config.yaml
n_layer: 19
router_score: "sigmoid"
balance_bias: false
head_dim: 32
rope_fraction: 0.5
qk_norm: false
parallel_block: false
beta2: 0.98
decay_fraction: 0.709
batch_tokens: 65536
doc_mask: true
Below are experts of layer 6 (counted from 0) of a mixture-of-experts language model. Rows are named router (the router's row for the expert) and show model dimensions 0-191. Each number is 128 + 32 x the weight over its row's rms, rounded and kept within 0 to 255. Numbers have three digits each.
Before each expert's rows: "comes after" lists some tokens at least twice as common just before its tokens as in all text; "gets" lists some tokens that make up at least twice as much of what it gets as of all text. This comes from a sample of Wikipedia text that the model never trained on. Tokens count by the router's weight.

# expert 24
comes after: " |", "|", ")", " a", " ri", " sum"
gets: "t", "et", "\n", "ut", " 1", " of"
router:165193098090127139227160165117150091102076156126108168151185110114086128126117121107160178128101109111161161108091156148145091118188217165098150103115093063212116167100091090101121055167145081129162157153165129099154131116143127135133125152147162117114126101115154142122146179132095099136105134130106118140105166187141145101146129145189186150124100169107130125111145166105130077114081120143123086126097176097134135127171147105171114199115147133172138145201151108053141078134121118152128162122127107106136142144059094161111099168102106164185167125102093132074144168118144089077

# expert 13
comes after: "=", "  ", " =", " pre", " inter", " stra"
gets: "\"", "=", "se", " in", ")", "|"
router:090091153106105123116150106111167122107080152134123168139133141083116134143134109095090144113121127110096154112147153127088112141114147135101135068154066025202169174117081131128128122159186090102123143094191136130164134119169121091105114154114101120131070136067159116142161158143157091176114110117104134185078126191203146133157129191143139185106096129131199145145184105118090189128112204111134113157134182070155178123127164086159113190086104153116127103117116155026141104136138115121126136124145093135131172190118073166103101176115118091111183132131086106109123130124120093143

# expert 11
comes after: "\n\n", ".", " Air", "ti", "ub", "it"
gets: "\n\n", "=", "ment", "s", "ary", "ation"
router:223100162067131092189149076102192096095128152092152157164143165109084142153088126115139165097109076107109139150091132115098108157132199117134145123170112070185143090119122151122121111150140112099098168057208144115095114086148105128079126129164151134120113133109165114069094110144136095130134103089134116123110134134160150153157116157164119159115121192134174126179149113109173104101135154182142072128091163070151133129112188114118087156126149129182145186138150121046125101153149135121169144123175134130125078172159120096131049162154112136127169141096108107033112145094122074124

# expert 18
comes after: " as", " is", " with", " in", " of", " was"
gets: " a", " an", " A", "A", "e", " this"
router:161159148076116110161147142111127119095147158101130167123172141104161138131141043126104148157111106128147129151117125139085142135123178179084137130185054134166110137090084135043116090062131078110128126154136128087109134084179153120082148132126095156146120107119177117186077187144151090125106068133179125147104114134180126130156117167133127129078097149116119136124156150078097144132131124173107089052114204061134158104100135111146116192107144120136168149204107160069138108140124152136105117087168126118123148115108109130144071182128151122107182114083111131078147132076114085236

# expert 21
comes after: " of", " in", " to", ".", " at", " on"
gets: " the", " The", "The", "the", " main", " That"
router:147157136110139133141147147127136100086070162126099142146183145108132151141135093107123170161089106136116121136112151149113113142123255092128122102159064085186156121111103123093154120093142116117122148123153123123147141144157114119161108158106083157129158133118167130159146150131116093130126113111130089125100129134253129143146121150163124139116102154132168145136160140098143122130156134108111115000116114067123155172090160122151099216126117132154136168218122124089099117145103123133109139116144111118125121146123092132133104199118138084108166121093114110102128156132115123156

# expert 25
comes after: "\n\n", " =", "=", " (", ")", " was"
gets: "\n\n", " is", " (", " released", ")", "born"
router:187149147113096129125182122139178141122124147135082118144150133060072113102156187122168130124114084146082116143109120120126097163141142143139116098134092112166181111134084149107125107108155111095146150129113108061142100140147140171117111169119172134117118119075179073129092106098179084122110162106122101096110093101166133091118115180178135142139120169105128122135141168082101182054118135148115096140118182071168199130180136058167112166198141145118123150173126128009107141155125086125160118107126123128107158172117084170148158180094162136119175138099100177032129155186139112149

# expert 2
comes after: ",", " and", " Gu", ")", " Sa", "a"
gets: " and", ",", " but", " South", " United", " or"
router:138140150093128118210156086154163097082141154114111164120132102096093131108107073084145206123090112121093151167078153141075113145093206123160158139128088112166142117103074120107123082111148122117092137079112175135177144099111160128164098209185109185122098124108115152126097131146136109197098104092152099141119161137204131162151110148149153169051085130082129151138163148090109125092162129179108063121138156105110163097109152100134056190075079134138147136161191115048117124140101097126131097110177097167119153152141117135134110140077099085134168119094131151100146112091117120166

# expert 20
comes after: "\n", ":", "′", ")", "°", " ("
gets: ":", "\n", "-", " /", ";", "N"
router:147139118116116105159166118072187144101133164171094102089138109124137139158129106091147175165129120156123158128074090144157124122161137145163070133136066139176151129079063116122137134116135082124101133118155081120148105132149138085121098154153172103137165184074204086155084108088151064158139106114164069131092139122201131131140164184130124142148132098159122139134152118089166118115106123158149067152143135065143144130174129126149087162186129114168160119156102105042117104187096092087128116129188114143136174148124100170200081186133146086165179140089123137086121100086168083201

# expert 27
comes after: "\n", "  ", "-", ")", "\"", " Win"
gets: " |", "|", " Preceded", "gress", " ass", " defeat"
router:157177103075149117201149137113146086109032146143095122149106135082153142107118091081140158160167134119142121153113122118076139148139213216174078131124081058175139141111098183089128104111148109137111118108199146154127139132158139082141137145237125128137129106091184122113081142106118149155122135098140106145105135134230142133147092138136113113108120101112137151154167155094148118132114093141112071050101156074142131038143168145153074140130140161144182170106153155042119117158105109138092115107125114106137135168123097148126112118124152118129167117099079137110127156164150092130